Weights of a small mixture-of-experts language model, trained from scratch on English Wikipedia: 13 layers, 4 picks a token.
Below are experts of layer 7 (counted from 0) of a mixture-of-experts language model. Rows are named router (the router's row for the expert), gate (a neuron's input weights, with its number), up (a neuron's input weights, with its number) and show model dimensions 128-191. Each number is 500 + 40 x the weight over its row's rms, rounded and kept within 0 to 999. Numbers have three digits each.
After each expert's rows: "comes after" lists some tokens at least twice as common just before its tokens as in all text. This comes from a sample of Wikipedia text that the model never trained on. Tokens count by the router's weight.

# expert 4
router:478489461518397497541463479477476472516482539569478512527420516541515489461483481547519511520534482464463474484516490518475472526505429427488452525600524464492478458480508519507469441468498471
gate0:515485454440442497484497521529528462414459465527533497516528514532523502563480573451448516454440437502507550542523548490499496572562520421474451473512521441503508561545538481503495527579545480
up0:504521452450445407469477508509538460440530540443476490462511523471473464543481498503465470442441522548507489449488553451493455512500578549540544494462537517550437462468594499594437522477530544
gate1:519522496514518421483501563486440550457512516545476611510452453519475551429549554518463482463516564462524543443555582504406458532505384461461557476534383485538428484482485457483504516503490511
up1:520476508497500448499482434508497438503520536452484561472511497581480454443522420441520606493498494510565499472452512472550494476425476519490482470478483474471520559505486505460561492574527465
gate2:528502581474430479502419503505484502490509498531508462439421507536448479480469521562593553527473438505532479518506387488520539474426511515467527436522585477526510535494449492446452528485506556
up2:452512532566505493501523521541552512488522410488455553514437564491473513428554495523461482516448475517501484417468462463503566494512528485479461583480514479449537435451490443484458528453546505
gate3:462452528560478483554549464442463417501507512501549544551531505506464477497528500541509448478453499481519492503506518479534506533459462442470510515508557519479476506520488505471508469587527418
up3:502559464450510485477492515533489536512530525569456521536454529553540481597487330432545547435480467529487582470477567488494412455488531430486495531525415467466496497455551478484532476476509465
gate4:510548470497520465508531523505509573454509474483547435504418541490474488429509497527507463588490502553393527420551597462500576508488601471490437484557477542511457443500532525472535460523501530
up4:423566465470527537501562524510471515529472455464528513560525568477538422538504506483404524505519489513552567508495516452505445506506491438493488467508479447552463497455477461505414474516477424
gate5:549505472534551452559574464479526489470517548494496530549475486527476587478507480483517500478555520499436510573556434525522509543453413498545444460495447445507519520481546479502450534507450495
up5:506472417509546492507526427538549547494522520532494563553512516466512464553532484530487551471505520519498505507490474493456450518502527479511569485487501460475472510459506481520530506533505457
gate6:529498501530487482484499491523478475533520546481526513464484443550586521571574486453476389565563558469406487492462457565526458584499427500465435503510585531462478543524456484546455436442487539
up6:519504477483518453454439501478554460486500506479447407403443467502476499576565442588493499548453484561434499534535449477592485553450559524451501458447487438510470394481494479471541540450458545
comes after: "\n\n", "the ", "| ", "is ", "\n", "a "

# expert 3
router:478492456515412476520469480486485471536505510545498525537466511539482459390529481519528544535516473486472466474516481526463477511528443491485520528572539518484464468467509562520469508460513476
gate5:531603463550468490496545517606506528507482512477498487559572527526542525508520464507429489534519425389503534447521428467527493429481521490490474526419573488553500502488495523504539529491576461
up5:526555534460503502484429495591511504457541533509474524505464502560512556527528503444500567481520493476540520477410555565535485487495527502523514522490501539468494505526540505480531530455526480
gate6:525488490458444569541503532472496507512523486571565502517518551456496519566473518468527538511526500480519549528502524432442439516448466423458535504482519575472514459434519538512512491483487533
up6:473517544537543490504506514501489542519440531468487524472503511506585472514433465537478500429509602503502474570550491532508511465575594460458524525529438505481557475572487442455497439486558570
gate7:456514547556432577510496500512490404603447561477514528582569505491533481516481523521473513493508446533512495505541530421524507561508553483478514415416499528573531550486511533490462500545577396
up7:413467465568466461504541568490500438559505518422495505577582477499578492545389451506479474489516407482488452474497433480543537553454493468433537463436584505522458543492476543558492437516478475
gate8:531500541438467530502509471545518524539473475457548481474398530521456456574567516520500478468458542524390489455539418521487507426538539532530522551528513491470512520548526556480489517563595467
up8:481556501542505477534491535524460453426529493485452494561519502566476465482496526416582559555520497513479506539508536599548499470519447452553508492519552548535521534431476535549560565508479477
gate9:483509480454466464475508526522560567461563527460569541420481521603510488517526505507515487504559485569566492426455421504428493503450472473480487452427484546528552460491549512455407459489463511
up9:519507481525462565531458482436522547482507531453496514524518439588453516441527482491473576543463507541483450569446532521512492542466553485477564438505436468443552463482484504564463542449485504
gate10:496502487490463406452469516513509381486483447499454493503478504517541481492455487496522494505517516425428515523494426447541540535522501455544490534479436511498493553564473604548504472455510502
up10:504566505464592465515473458445463460450481537499450520474474530466471473456430458469439411462505564439540450545504457527539518584495492523538535490535458554510540471559480566505511508533478488
gate11:534483482585488465534542490525477449484478534464539534502504512457436511487528481567465504531562520560502545445536501505543483507529484466555592465472516533497492480575524480573513547517501523
up11:524499548536468533493516527484504494523623531444534574454502520498482497454502531530479426513535501535520584502555382505481476491479484569500553479472573544517471417530519434575517493522488523
comes after: "(", "in ", "of ", "\n\n", "is ", ": "

# expert 41
router:484485483513417419538472471463470475526477537482483565529484496523395489537550576537538520509522464493467470481527490523488489538525498500464543509560516497488492551491508495513493552475519473
gate5:486604441492443501467545444530511463546406482486468516508488479513536543582575461429488455475513566487447516502415515505461500436482508565523466503527544497495435522502491513522479538453519548
up5:564541449501499521450447516518521528521465527471515479583471596521505502514530443456510488492604555507497516444468495477556510492439514512565462505554481493494516449506506508531436436478571479
gate6:564556523433500538541437449541513471580502523523495477498550495486530512571563471466491503448546507545476550500477565478431433469583591533541535546513508515437493497532505483461540437414463531
up6:482534534503431475553474523510504538512458462497494460510527555552537504478548519460535513462484529486515571504518485399503513486509514542510531490450461553581456479441489525478513460469462435
gate7:426539493573517498492477462465490486534430522462486477530496534510538475540496503543513510647524584489500445491534550513514538568464491499531449502488582556457489551506511505550511581461518464
up7:563484433537483451532497442498517487541461450469509501559546536481518508494496495506540493519482480465478481488571513533595462513468493514535451469514516505519490425516588456428449508464544538
gate8:480465387562505421449541535459561518561497544574515507509484484512531499466525430569543523555499537461442495562577520538569467472416530476538423506480531501468537527469454446539562555558460505
up8:462577466444512469491528567541492474433462515503469502490428583467511471532474487547494506567549520552533520539470545467457523510563465477467483476513439549444483484514516520523480453483595438
gate9:522448467536444475540457495569481500495516497454508472532588474435492527496487450489587508488525530554442552500548529537550517482543565533496475554517522497515546511472455526556488491517462564
up9:465550567489510523404504448498504511577526461478512523568519501485528483538508464465483526444507493483462466527493516520483506542476497476446553502488509562445470476462497484581497463580501490
gate10:582504446439493495560455514480534491555507565494426452496495534483517502462456519516477573483487416492424478617576506553479552461521479508549474490519479489532583543514541535501592544447566452
up10:525471556455489492574448464472480516574510470541504482528429485464546476458470464465504496547465511504490470502569542497465475473526567440472444509455496512581528554557483445521525465459469497
gate11:423423538483539511508542469511445452525505469520456563461556523453482537609473491490476540508579509526555478510542493488571423528468457499445540438458504430512446517495546465498501488528564506
up11:497515468579502496489510471558505544554542490553552530526511512502498469463526420525557508533505496480500551460538544414514515462460548421527452494463466498442515559483544439563535490486480455
comes after: "\n\n", "of ", "==", "in ", "|", "- "

# expert 14
router:501504483522429501420470477474459470535482519630480441526472504541477484469323468540537510505524467468453467468528469517469491533509457428466446515510526445492461475464505492530483482467530490
gate0:541501423469500477459490521483472425455471454558540460546559427520595452514473454507479466453540426581467566518537521563443543473508453524464475550526459493442492489525483451528471455449475469
up0:534417400458503567495522482492416488558472459452519461468595571516527486478464496518529496481516415423494522543509535556496491433501495521481470500572538554547526494523557458494456465513510477
gate1:427495519477553444535465539416492513570531492494515492500457476476467490485507470482567525510519462520517473517515518563527407525463588500510396460410452498514515522573506543522515490454450398
up1:422517546515500464587476543428442527563480478535587458524414589461498490450557529484475525566438479515504547468547532574547500504492492536548474481432466439511525414452516583485516546466543541
gate2:501425559508551466551425489441452440445461526519488510474480482531484515429501531528466497408515478468423468459531457553441474519512607483420552460455501552507585454475533522568508452472548487
up2:541482550506514489490459532458517487490443533436472488515522438501549610486433538521560525464535476487458568502494503543494485431502470521511511462508577495502450471437534514468429476513484576
gate3:501475525529483569454555546496533529519532518409498491530474462509470473499512452516519524524484455565489487473482477490521529554538535498464493538490452454490519521481514480568477491471468437
up3:503464537510430517512535520467497496508524509460483566410508559497496477510387540577555432447506501497467516504443546509452440480459479591487482582480512462492458446489491469512514548456471605
gate4:498505483517468487516478511513434503526477471497535507480459476559511542521522554556492565495525468482506438471457552470544559531499484525463527498486576501523455429439482460543606452579492479
up4:502438500538504492586576397497510484506551439561508462529498550404572516504440428584501573504504576495519539535513497465503509513515506473573577536499526485511480499528503538467548516430556493
gate5:502524526481533509489493536493460478504494469501458553497492471492559506596559512488513495453530528419524502504579498461549582500440548520427509555530538484474501520528549396463477503558463496
up5:497486556500523515438573530461501556511510494464506447466484565471547461517493431458525544538503522474502510488433507488472465458483462527455433446532460461522522483530501524494481549512463491
gate6:538559481575483482511437541488497468509395426509536537509443425506528477540502480525608448474524594536442511549490429476521545463491540432484488523492569481489474557476442521479534515438516528
up6:445478477492536475542505531506603510507476530537427470491474495458568600527578530475518574456519483466412504509510532544563501500540466489466488489476562464483518476483433495499466416551522526
comes after: "|", "\n", ")", "0 ", "1", "0"

# expert 21
router:464466479504528416546468468481470478527496518487494449523531515533528476541448503534537517530520477480486457484518492507471482521540448524474499510492526513492488560481538465539497479460513464
gate0:479434464511445522533522431430501590418508410509532514509464488500505459483425490503501547459461492604511500548434483494484410537542530497472508583501487439487548545559512532473482483480512443
up0:401478501429559528507475482556484542441552515491464528489459538513508557475520535472533507559502417487488479483506509508588448550498526435475568502483524566613454504484511560451535462467567466
gate1:541480474497436494527553486502474497447529464581544527512552482568532467492407456501447522489453479525496487518497464553488424561484517462501518507483513500489460410482516571524516451523467484
up1:506585468540439502404460496499543504469578474553578500506549590515535555458473587504485469511480470464418494505473495478481531502503587537477467552440428506481483517419429470487496516491467516
gate2:465473402492470514562543511540437589590487475513455480522475442455528469458483479496457462427539440536600463499462497459505556457503535533431462454534501526473455534488528471570472504488483486
up2:464509491530506510490479470534488470513520593433472512518455487442505574561440494479573525391429511514519512508538481509479522527549455457458468562485469565564563491462517433456506445498608422
gate3:517526453463420472476480492469495474501491455429498498551532503518479475506439521428456519495548468565478564526471514478460449420518472460553439518473483497550445530553552455463529470501547463
up3:472491533506526500510558488508448535577546524577532553522518517540508511465474476500519542494442549432535494456508539500519568576536470508458580491581535440431517512464508509495503511498437452
gate4:436504513513434568552509480609440548530489592480523536447479505453426467512439463450492507472489525490558526441499531518511533475468520501445554562472463507398519451556478552487476487512471440
up4:448461494470425487548446542506495519487506450539602506511501494511515537576538548489474542570452547546498516468477527482467480521544452534463420493513514526399510562471507508514481540436484452
gate5:466468560527516488540551501448481455468464487479578419502544499590528493553519480582585463443491511543470478465478523573464496513532476609492537446576557559473481462525513529475461457462542519
up5:467590490511503505497514526548578451498487467554453537444538484565540476505421470510574453468494467453559530534582543458524526480545521537587508522508488528495528474529412546389474519484521490
gate6:515534506432522507535445524464512497490469456553448550505508540537537485449510512549484472528569460496512519484478484540459505470495474534505472451468459452543534514416498449539548509475464589
up6:517446493552525432537502529539551505524541450467452449563416623489470523535546552546426548535539477503506484520548457523507453563455462526490515444493517516502515445501458552533451508491551482
comes after: ". ", ", ", "of ", "(", ": ", "that "

# expert 37
router:482491491514389535505469466468481476522479518441481543528549531531557477447549483521510533522516483475482486473516478507490477529527541448477502517554515516492487453483525509503481557480521489
gate0:522521483489471452587492504474446523541473461550507515466570473531518399546514494504464503528419520526491500517495465590411441472465535468510457515502500469496486471532429557498529517478514486
up0:459500558510599512472500558579506437519453456534482481469494479479543464605492493523455490575483469423535504480483496481506473483504568407429462470433508522459509517517489490492450510465459579
gate1:498534451460493474578484514481499560417435419459520531514416553476506479505497501493497486527461472444468485505469475503552508426551521516417491521529506522524486493433442568481506568518521509
up1:416499502525467490567502496492590525552484448538545530547515577447428485573451494476532526498525515460529524507523492538575484558503523527498522486476502502476445488560552503466505474497498619
gate2:399529464481513520448440551484444488560476515500552481495522519451496520493512500495522501390497483468543548470506537513485479493501502484486515575535552524485482541449495553456436459503508435
up2:503443565568477483497517473553506532501491465425495494493542488539530480500454482493527441484455498537503476497481478423514499431451469489517496589490510506522543471404496434498459496487541461
gate3:499532538486502587523536490536543491415456553459439573573564497422461478488528523555552516493524470474468503489413425527547538521511465531542465505538525534423488491529469486368533597434473474
up3:495499549540513540502574423510465531537537520533464529534514548508547522499539527561504459452513439534476533474450419456573478500469391498602433494450527505544433557541427528389481524498524488
gate4:424442475457536545539459446484486508536454550497544528444519491524480532503470560508480543510468475586492444495492521536530493533533544466489493431522517473444519489519621558453387489444528528
up4:453478475507474473545471498563491484483474518454510487470547467433484491430587521519519489408472523511446412438554483560545455513560530514471516475464526571487473419501487487493490480388417515
gate5:539511455500442432464505484504486513515512433469531503537496466553499487505490556499484586506569538508520565506585533466523494528510473426432524590485436485505477433424487540525500538391574482
up5:485531466487556531554460520472568493473520510505503538458525414477492563488518547453493572515462524504508509527598499490433448510471491525549508507587434488456486517537540465490503494507386496
gate6:522547472513533520465492464507485447513527494458484431511453485549560462475599536446535444446469477595498597507453460546458530556494473529645462430472505454514541540491510542539472484456528522
up6:486428551426488505510451534501487530487534485487524549485474428470520477532479493539543519538562526489478577428493433524482496545507455547462524530509442512480498534503478503450528597425489417
comes after: ", ", ". ", "\n\n", "(", "was ", ") "

# expert 20
router:478482480533517427521490462473478493527451507490492615520509479521430493600524476522520522516528479488469465463509494514492483513529546427467493520375517449490491552493532488521469565477524481
gate0:517490448544513489447522534484528518553465442504497483496526516519554504485442512513506594424458532508508398429506526624542522537514601491497448500570417434521551443446481476558463417537526480
up0:589483521507512498516470482551531497518512449538413530504458499519530497513496580461424562497498442488545458488478556485426522567432520473540506529499482489505540484555532484554475534530479548
gate1:517532530475542480532455515454417550531439520442500445565482550472507439484483468446501492467477523508531491485511494488572490558533527496477472554514596500513470559540453546433492548497535492
up1:474503509452453508501479507465467445527521526432509548498518415563559451467561501430465501517525530468514580532498561522522482462436584509547518498592410491468509496432501507564513513468491639
gate2:491508490544476489527502550548453524505438535526529479459526464462453426461463502489519498468479551449519463464438546515449438540514515566462503540509527487435516427536522537478518449556483530
up2:587525520502475521495507477511515458506465497479516547486523481441509437484504458439513517566475526507473497452492566588535539541484556508548454485515413492450545509517552479450570469484516429
gate3:506426535463472497549559462481572544571481452477535488457522550512557489532464520470467536515382427527466486485525439473523544511570538489459481474523464501547564536499488507472529513530455517
up3:511453489454498519492428569495477543539483529590528529471492464481574479518475537525538498482505508461471473450598495503497492537486579590455474493511521423471452511508533545529468578524462463
gate4:560470484479541542506427493474492504522523447497435479534474469515491513532520555495428441601484516445462420487482461519487528536587570518514481488534524539528507516477495499489532457519545563
up4:490503483527476522532477500441525522499510510470474536454490493448487544523469563492471478525527514434489477468497562477534512540503541414503535523499539463462455461442504557453509490525534499
gate5:513528453519589444472464435463360512491524483485492530511506490520441541435486494483486511545492529586495510577475533490505504535512449516469527464510490461562471480525512470535476503492519560
up5:485539471490512508504543543468487540446489532496558518528463447517413561549512482537521526425471634503473552551490525473454534571504477564488509414512485507483491481536515472526533552542528450
gate6:483512537477513449497484482420508522541491510450525480540526510401413466435530535549601524487435457482513486459516510516554499484515518477503534557428519527522494528457484514500530507515529484
up6:527510446498505494471447439484540481505451553520437516500486424465542485534411521533523531455516485374501487534448510560479570504482490471436501567453511522526544560474499444487538505552580474
comes after: "| ", "- ", "of ", ": ", "\n\n", "and "

# expert 0
router:482500482523542335511466487486493477532468513581487548504493507519499476504590459529507511523520480481485484467521480516478476529514542391474432530490512531481486510482509430524481453492501484
gate0:501501526519532524467484461493579552493498463548476490533506496503538464512537575549518507480570538510535509585559448538485450542488480494426525505444552530509518502566459483512472513577528460
up0:422491514471509559464531550478498555458545498532547461468500547462525449514511451543517543455475457452496520459495506525514482491493442471440536462418497496428451506567533428487472537533500536
gate1:532499451537472490479542476504533499536463557559538580537545400458523463472492495511508470479519510554461497513533455553517520485509495536534494500479550485476460511468402476512488438528566522
up1:453458503556480536516560554443446475451491429540492514564506480501432502523469546463505434534592560608514495481547483489518484522461491509479565542452459521476484576486413550499504542484476491
gate2:443479540467453494562513558496484483576418470557552467516520525513523476473531437540517531508473478513509557595561460469509501477552494507488518514474533511525511533425506458480425470491511436
up2:565469490544500494566481593532482501464421498484476558454492483492519474537488460505448585514534463440435536539522490536420491468497504552523466419506518487519506482444504452512549502461427510
gate3:457433408502454516505464486523561557403506531540535479471478508503478452512499525487502533452460490489454497519453450491490455507477559507524504563454510483514506455522525441466475482469459553
up3:442491499573502527470471584532457450574480448411459538442540549511518466472444436508541508517475546456547446487533444529486504516434494529432552538504454552556485420542483506511521493556499430
gate4:545495530524496537485502455476464441506495455500507519499504480518535466493484535479527492410415505437472512483569503529528506545546479517462474418458519490457529512415474457571539568563526534
up4:505454507529471485498481476520436516500539464435566435502533465499527485424492508588535555435515549447602495508518467459434487528512496536450502476583544501523497486442483516481520497562516466
gate5:585453525477473416522491520421485509480517490492460487444535479508540489518555520475480507550515501430472510497463543566496484489510508423543525503497437561522527536423486534485522511540507558
up5:612516593456459514518423484513378533524524481479503491507512466502465526471470532538476543469461503534464468510495474479451443450508474496440464541507500504503514502504543452438529456585510438
gate6:497506520510529443482534498463524575511543548456472476460568491422506441485553535478442588521490516462484446509513415576505571530465509501424503537502619491563531486484488478574499476488478446
up6:486498511512513496504522517478466519538509469498526510522532545460553490503441488574460594465485499483498534432573449525465476430442477519520517557455528510504462563520467437526486484492525491
comes after: "| ", "the ", "The ", "; ", "200", "–"

# expert 23
router:495508489527511538665469475478472485521493520438484465517536521532522480598437499510521528519518476495471477467519496520471475518503470459480540520574530549475495431492515353526482544483504471
gate0:589497487484505542549457507512486495468572504437557458481443470480600462498557466520495542460492441523401515530496526626460476487554493495528579509482538565555467452504483494538553442476537479
up0:445447486577549491554508459595459482546436439482504475504428522506495512444486504524452514473514499517467526542497528473549502463481500457557459560523540580572507455474469486530510466584489455
gate1:521525376473465498556470445594454507541490490469452526472538554510520496488526481440515463483492437422444464488501470515509527558477449534598521484523468550505505504534474464518543562472508520
up1:419522533515521514476545529519519487467479540490557493470503512470560478476500466552474449399508557523432483469461572474491512475488542531488533524538499529510509494522541534483492527548535490
gate2:476536463449473472610568564535413466525527599530567480548451546489535454537480427495534496487492467497502422503533469550432467496450474516499486504501521496482505441548475408529445567506476527
up2:433473419517458544477531446560501491504500545446497536522519484509526539485495494468521510385551467484509462509419482484463470491550488490445499515519499492449546536513457411499491486472454559
gate3:497584468481492494467468480532482488543484569587515542507498498513501447523500583499437437501494496457554513419564484564489515526497468479532514661454506497508522465565576458466546504532472539
up3:500442493472467553485460525453494446441514505485519487493478527493586418519471466528521448477564494468509516495481425509476521576446564486418408535470531483505471472500478525456516488524463479
gate4:415469532505474477484469488465405537586408477452570571475477518495531546520490534585515535557493529543483499509508527449465469529497497521529521491514529499513437532520530440473570492442495435
up4:501480528451512492526540487524505555531502491468511512548444435478521388543470459517488503484462485513517518506452504535454467507559584611504454509506504525427451517520488521486531500526553531
gate5:543485524511513416492486535448525572550517557494481495411470500587662451460498494489493537510491480595470440557471494496442470501456518518442528523524491527478438522466488537489534516515461488
up5:478463521497451458459470535569449454532467493550453506428535499514534479511488482520537525493529511472507532563473477530479482551526547578475529484426471475478545545556488504504486596545532565
gate6:515570553490554432526454535462436544503514518516516491479537505606514472483445480540582498526468412488470553577479446518513535506498476622523534413475449560555468546474434495477537471462500487
up6:501450483566531539501506530554467472502504459505469471551478530510488488550516453569482558582438537525493469494454564459523526486516509501541477530575510426518521490531501494524505482495539526
comes after: "|", "| ", ")", " ", "; ", "0 "

# expert 18
router:467473475526453435497480463492465472544482538608496522510464490523536478527486483525512525508510490492478477454537476532470474519508580414476558525445529494483486550477523378512471508492511484
gate0:475540541517497484537584439572546479494386554543545488503530471525547501511477558472518509516465449509486559458534521480435416539482501507556515463528517503398485525461450557557512583590493423
up0:541477481529463454485532518528442453581493426484551475476445479548479537518507584589492511487472466511478543538526529467507512457532517410502514474450459514479455482541579434492514498484548551
gate1:479524531516460456519447473578444461530441510509510573525558456407460502447434467454505479486513531562479517503468569490465474433524497536491453472580495542460489555520504443459508517540579534
up1:565504537547511490515556528451475535429441562511533487498508461515461527405492513482549464495503473486585456520457468464520619481549507460494515489463505393426488467550486466459424446578535536
gate2:475451527516456523500515500593488553486540575519447548487460485442526492481437454487508519419528517512439443489543479504488478454532513424461540490469494427492538544490538415492564521464434547
up2:542562517548461420493505482469516543538544527450504503454546511513423549509488535461504545490496513427591477386479542490505492498433522471458496488516520485462497521394442485469500449534528458
gate3:513404490543502487474488508475484516464499470517460469505506411443506518500567493446476565521460491443506530514503564545492515505395525466468527529478587465498508512453594447529439547491573544
up3:526454470458500597432514521481549470465516476514492490402434485535485556474505469504555513539550505500481490502451475536526510454506521462479560510520425531534575519425512570480492475536481473
gate4:538557571481542444504474531482480515515531504442498501558551550602487518456501538494498485530612392523568490565441575490514558498471498553536509489493547456467510568538493514538540562474471553
up4:498485401512508495500521485493486567475469406492535500431462512542571445549508527464553472495472439459519491483537514486475501520499523526542466512496515508535572499526479535511534491564500459
gate5:554449584450524548455445463405451485498544497511490535462515525534483525446506453529482475526502540436480541486529599511487408486537493493461563516506452623530470526501467492484541466578502484
up5:500533495510458457479521446479456475456532565415495488535487440521503460432465463539393510511550469512512473496491514472549507505475489572450511493430449486486544534448532485508530446516435500
gate6:467458450448494475522531464536474457512434511515500534473467485507523464532530476563548534459527523459535534565469507502484499522467481509454482454445518491475568546487505492483465487487473558
up6:451625454450483520513513514564464475445512525541534504444492489517511454502474449405489531537543451549460512462500431496531518498456511501503459485515572516560530561463464534516520503537557541
comes after: ", ", "the ", "and ", "a ", "as ", "- "

# expert 42
router:481487484532503374475475492474490468512500522570483567521462503529620482455497427531510514531508487483477489464529484506477479518521474449464555519370509481480485464486521546521473453499507477
gate0:431506516454506494467486480527490502460457517507565520417489522486547495500469502526535474549487500498462483507548546521506519544474476508475516466472522483612482552493530514469509554481498432
up0:566509523588469472492466526430592525507528470512515492481550423453443588464498481452581478533523592522491469524503475504451543519464509512523453541536500511516489476522504441547526488495498557
gate1:483539492481589530502482491541456510448560501482522517469479538537558521472522526626486519553510516467511508475516433543517531480542496464575471507435541573439536474511516524586581526541408536
up1:520498538489455536444482523512463487475414504445526466529539488524449497499436525529491423467527486434511500537454563467549491489465481420436538514513535479440505490443538490467515456508502401
gate2:492524500468534497534491471558519501391436436485457499474483500493518478479421516534523457493492487480410460458542507518451480556451403426489461552451492453433428535501490539550576510478515554
up2:486507484468593508437490404488512508492479505475448438501445457482478497550556584440443439484557519468520505493538434560444483475455404420463515470473495515530475482524526498471533494518487541
gate3:449406493512540474430505477500494483488517479435567560544402498530495467478497513453432534509510491543492501454540568489555481486548512473528467515456561474500525430437474478484512463456513527
up3:478532417542498585634489580495398453496464493500406449485507514488509500411492524520510489558524487523469530522441460516604489572503481544448481502517526512515412474459488503442463533508523501
gate4:543547516486523484531540414493408541514553535565460529444482517517492516496513503584491546509497529548526436431565473487474508550552464527488520438504510487507419483528457490498486498547471424
up4:488546493518496494465503451453471528451501541500504508514539518508459496558480605440442556567504582487550464494523499513424462512492442481449532501484487444575492493524505474537536512509513514
gate5:449571519485489419545547511528511559544498401519495557508543505458539536501522548579541477536497507471457512431554428531397503554527482514495506494521486540406553515467525545514488480527437462
up5:527394494411499531524530512495508429505499464493499494493556448540436558441505398516435494500518547529470484481575571529489510528518533459497505433561486611440556552501563537506515473524561441
gate6:515563523444535528450482457474524490458510543462452492491541489514438484490514546445433464499545554476607549465586488477520528538561519495504539466433529498553523516494485531496483513463506506
up6:480426564531516499415504490450570572491518482505489543490516493520501498533456553572486458573540479411494583482570431447560527468484473504444557414565582492513516499518481424448513503450505478
comes after: ".", ",", "(", "200", "202", ":"

# expert 44
router:491505482509417369467465469466494464532490533480471535512465441509421482533502603528523526522532477493487467474532466505467472509529504457490454531561540451491494455470519488521468520479518492
gate5:533523507490520517536461526512567505512485492517470560494521457491516562502495527505516561446512550438579395469504498520476446526517509469573517487444455429518508453463474439496424562455488557
up5:469500544468477567490472477539441472522499500465503470513464561548522448506541513449520485505530486504445551560499562439522557434448488459490539513578540579500410567533534472489477532492438433
gate6:460522552525484517457434447504474478485523544472479505527497475480477493507418516515479495476453480470425446482486544513478520472435475471492472537432508505473526461465492481441492510549532570
up6:550596520576498518500543480535503574470543503553466498501493481440493492464441483473542482449561421530499546483493463509495489530517504451476514511520579463477499556461570530481526559459418467
gate7:504552512533498513537526518440573553524488591490551497494570434507462473502512527510433461470436460443522473538467515524490457481553534470527486524404554524486548470513443409500530491544484481
up7:551441519463546466492535465510519437485533449529522532518546466549503468455469517612548475534501526470482490464588570491522509554497492504490507507443485522477490434467438520542443528510488512
gate8:586506444488418510454574466478466478512477465500450415527583527544414528496476530465520509478465404527560495551545508478468541509520503506540443529541512457503481511533422462555546515445574547
up8:466474460461496515515447600546462494472537537458562447561530479532546556559418505490471492500515482483517599465467517489488454562500511526497556539468600490525460486487521480515440448513484448
gate9:548464526527499546522426490468515565519539508533576456534477440425435488542479484420458499469574489485465474504528504464429474517473562452509524453495602503507539537491490466507532503517514519
up9:514544535549510496505438554433453507468463468541497584486530540551524458499542490438572518493587503532500511543461411452504450503542475506453453493537550596470558515527574503449509527501490499
gate10:520547524509436558512449491476400503550467550577519500554472523445511510514545541497514476519509425496571433587443520511437532425545552475530498591511506502522510502455496502458517531451496578
up10:533439483499498474515513547446462477407430456600472527513428553486455533530525508481491496542536501529528475523521573522504529522510508485484491486459512504483506530584461504504523582505548510
gate11:527533533470480511468533429436424495456511473533525450530485474522541565530539452478520512497509536498470489517437475493494512437548511539410490529488426494548535506526556499456507571547534466
up11:457483527439513522453475495526519458553496469434497479565448531551477399527449563505445602522524507508563462512468494556518461518463556487405507537467500471505485487443484522517517470534401477
comes after: "of ", "in ", "\n\n", "for ", "to ", "from "

# expert 13
router:482468468516484442575464488460492460536487534505471440512600510518516487510515459515511517517537464483469483466534459503496469527528514430458545532543530535468495485472529413512487486494541480
gate0:564427476458433449481457508448454511565463483429509554477500500514499467479469511503447554499551499444450499451490561507535526455526426448453432473559515538515533514471458567552508547526554465
up0:497499570555543536497562499570491537448528578506494487511517500490500517454489562562477530512548528478534497473495488517463486571439505526504526501499473505575466452481501475587499428476450547
gate1:526478494447586491472406524585530457571474442508531466504473526460527488462469489507480587550489459396574517570499537534435485529486532506462500484511511510424513473436475451537453499429495519
up1:456501485534480437518512554546531504493555494484394568403491526525465476536442554504477443462438593512493524397467485548503561474503523467524552484488507479476438551497448526520460575504489580
gate2:557461495570503557475430448440486513538469499472454523433527473547522536536483504539481551410466550500525459535516469446513521433519500516454575452455523518432549507391518471505506559456442484
up2:524506534500487551459539526501426521485459467403453522527441533476419504483531516474515501444481491455549480543544485472512446533512461525507474455483407460461501482471474492428522531558446479
gate3:505515491437439519488575502558570453532425480519469546545465552485489453498480525445501488493611471518421482428459421549519464527538505509462532593487512571539504473504550557548488499531459582
up3:517528479496384456496561458530525471525503547499524489494562482551490499471468519529433530577529514511432485501446492433525488544508498493429539505489511461484589479525545459537455542532505454
gate4:516510438529489484527522536423468546523486505498441580486543474506486486479499543510499477507513491577518497452486479608516500522506511510492453486486510429485525502471474535511472495433590476
up4:510520464547516436570431513483443497520505451459516466460411476452498548472475538527511495495485477544521459533565563482461484495428520467448504495411524580476473437505491509548476500534444474
gate5:462462447527465570503452535500497519537450579488534554453529530501483513493523502471511511494495479459502513511494432503499531484506524527470558511506478529480485506568506514545501529499449482
up5:524493476511519498487497534499468563482474506481496538455509544584477530477488498424482512531538506474497489589520495492586538535478539560451529474433573495452539509509495475498428545555513489
gate6:432510531526564508489446455420462447583433530454510514430458513502501386466485499502525467478515532503526543469460506539585550483490499515460482538424538513526505487543437454505550520493505491
up6:516603495569494458535605505547500518465585514527503453493539542467515496478490512537463540461530529489506430535463528573482504520484586481521521471476433526504532457441530500495427518553463487
comes after: ". ", ", ", "It ", "The ", "but ", "that "